config.toml
hidden_size = 384
n_experts = 128
vocab_size = 32000
norm = "rmsnorm"
norm_eps = 1e-05
beta2 = 0.95
batch_tokens = [16384, 32768, 65536]
train_tokens = 304500000
Below are experts of layer 3 (counted from 0) of a mixture-of-experts language model. Rows are named router (the router's row for the expert), up (a neuron's input weights, with its number) and show model dimensions 0-95. Each number is 500 + 40 x the weight over its row's rms, rounded and kept within 0 to 999. Numbers have three digits each.
Before each expert's rows: "comes after" lists some tokens at least twice as common just before its tokens as in all text. This comes from a sample of Wikipedia text that the model never trained on. Tokens count by the router's weight.

# expert 34
comes after: "\n", " |", ".", "==", " ==", ")"
router:494469514474508515504573470481529504515517525429492443467437437517502496510538481532573516464490489470464541504484513542445543526437555457485505488460478517445453482498440603536520495532481470591496486464481518483496499493550565423467529495571546524492455467504567474468486501510515481471
up0:503421506524515503567552526419439514465507487508483481483474516517537517530455491463568444488612511474487485483493569549488521529430524504471514466515522509481500490510463484548463555484490517501483437551337505486507504501492575557479535482519498433559413504502486524503504461500482469450

# expert 54
comes after: "\n", ".", " |", ")", "==", "==="
router:448480539527470509559565408473539516461466509434484427493460460556499494455560472515508501489508512452456600503464470570480486521459526432501555500488467555470466480548475536459518528546502467580475477477459546548521488464514481451529471528539583540378445406530561494493506541515536531475
up0:445475467499578499496593498500502446459467499517508516498501502539546530499567501584500498473505471504431502501495459495505495498494507477488440501500497597411497442494499497504506580506460574501474498496499467550593399504518574499426588527532511571498479469573519499473405496560542591501

# expert 28
comes after: "\n", " =", ")", " is", "=", " Authority"
router:465496523499494529539531475469535527488440583491443474458477443550578523520556475573549555448551538431464535484473493538546545574475508489488477474464517534456505481484499499526475576557523410511479400502448497551568493515507482484472608471522472513534492432516478504469508485526540533491
up0:500491472462571499475502500500499503505585506540456472500415500500586502439609502499501559404587502432498501498467497604447497459510502419500506500497501491500416499500503500577504502579501497624498501503452481555498507512485540500501535498516499512427449498517530532398500488498573499451

# expert 109
comes after: ",", " United", " New", " South", " North", " In"
router:484475515489513573522542436489521482486471505487446474484380476468520516516538485547557452482534479495459517420474492490470547530487500434515467511428432570492459468486472496503516489463425517553477469483454507547544499453500507508496517566504541473426445529521507476457510526582577533513
up0:362489504497584514505506492485528508496516504467524490483483465507511491492529477513513504497524500495459514490476498516469538481490509490478550477501517491447485489487498489511524533505521489498439447495455516500563495502540467518496512514486493538500458467511510506445502462490532530505

# expert 37
comes after: " the", " a", " of", " The", " American", " his"
router:467462526471556552521535511543517551522492512476492462475471489546506546481525432521510530480600574436481493464441485536450488525503545503445475490510466520480451453504445527483500534527473462541471404490482514500540490422543522461468546490537570493494481494523518459447445526539605534511
up0:420506498494487510489472521533513510553528534541533503458490477491501575407501501539513476492549521436505431487534503489466483484541489506544476518483422526416517495534444493540441526509508572575528469464528480560599478494588466514505483574544449501425541524438464659505549554487500487494

# expert 121
comes after: " the", " The", "The", " his", " a", " new"
router:488516508479573550530489495439508522496458527426451464484508459510509568538523435501533481490550472499412515459458480479495503469448541483451542566447442553411496450536507476442565517602447497521463491510479549569526498451516497456456542468496605560520467505542497457495489543506577517482
up0:530502491474464486542490489457552532482469469375507494502471479491506480534509523449488450513518472505414558491416507491522472456470481531691396515453505521397527478520488453453484532464519450466506534520475559506428566523488514482442563513485548530518491494487469467514502446549410546541

# expert 26
comes after: " |", ":", " (", "|", " C", " $"
router:383483526471541517463563474455568505477428530466484469484497450564521524492544492521596493468495527492486510430496471516480446536502486438465583470492503519380465470462459512488532497549463482540526500443434484606527448442537438537515553568556569506482494473641474473448489502528520536464
up0:391474512490512489474497538471517508508498528489507477507488477551545496494515488487508503484589496487482524479469432542478575533498488515469475504455493523540481460550449484472542541501493502515452398513408485424481436488517442506486502480533505523495437527518501473482461510658634520474

# expert 15
comes after: " |", ",", " in", " of", ":", ";"
router:467530454506537577499564460456552514470451531509499495478460502542536525478590506487535517420525556470477533343507424519488497544492501506487487483443449556491453443454500558505564507484513402556491492490454474544561485460500494427439515445489496472530497497566532416446477478510545580451
up0:483528490520573576546495539576476491429516488495522462535541490460518565496616481531494522553441492495489519474489473525551528553505493500519520517503539468532479451494612520522516496508539415451482459502557522396446451500535543452478491498509560450526473515474503450461471481508476538541

# expert 126
comes after: " United", " New", " of", " the", " in", " South"
router:453477478476491529483547416470568507446484506512475507456447472548571512455530510470549509491506457520488520407464485502468476532485462473448545456464465533432471524472498507521500491482522498521500454449418491531485448442533390489436538554538548535509476476533527512449571487512580536429
up0:481454475585482505569466552521524482464512532483556480568555498457515532517549473479558513518481455481487549500498467493496498534521492525536532542498488592425516555473517497548527543541475490553501480447475505444471535410583418441481517517510524539491530430437513485425509516532466463462

# expert 32
comes after: " |", "|", " a", ":", "N", " ("
router:485461570493504516507549517485511501552451557456438495483504454554533502468536364521514465467545503469461498467487489497507542516508496475411578543472466516450500429468499506490599521554436516565477468463488489579589457455550485482494513526587563544479474492495513483443381477592560524445
up0:536538430469470482566600476540480470461468500471506484451430513466609512594599529484560484507482442516316578467519491523556477568446499494540500496502443474466478468513498495455452526417532478507479456525508490481511542486543452444490516544482510456469513419466513549441501447542509460437

# expert 101
comes after: "\n", "==", " =", "|---|", "===", "|---|---|"
router:440462547456540587445531479460524517487465547429436486463483455517498540451536501514497491462468559442452525486457455497492483517490476508401479584473486520503456434535475471481543537571479474509456422482441484547517490506537497496526562544456558498501485451539537440452463488508562546548
up0:343471471387538484565505485500501526521491506491494485443491495509593501507524512477488512477473501496583612411496493526393502504395512372510504523440514617424471512501500440607517514504470497523501464480483501490605525507521494495515620620522516502493349488478481502498477497509569519478

# expert 103
comes after: " |", ":", "-", ",", " by", "|"
router:447502525532508529505554479445556503431455538514432489484437491513522523501547435489503498472506552475457571412533462513455572514423552453489485530498461547450469469556462539488564503529440480585463452472443501519554484456564519431499507453577535471472476465524533449474522431569488564483
up0:472526512445510507517521417539483512509505514446387507489344475529511581489520488493489495508436510516486545518431489497464494562489518403512472546487513509379512492494489533504490558504478506511528484438468501531486469485510471441480519495510510519485384509516480488432509522515509474535

# expert 52
comes after: " and", " of", " the", " a", " National", " &"
router:488444478469550526557555464486483542390458553494454457512462524468526518539535470532577460437531499465486537459422431545449529508474522483492482520498408568490431504542539514532509535475440464513454435478475481511503482443527508441496516482510544455457423476537494533450486517559517526506
up0:498460503505496505502500501502545500498451497482502367502439494606498505503505442569498505499497499430501570474501501545451502544481507533475528550455463529497500474501472606519500502499477377554500498504493552502495502501601500518493572522501415556461432414451500499433506502549521503523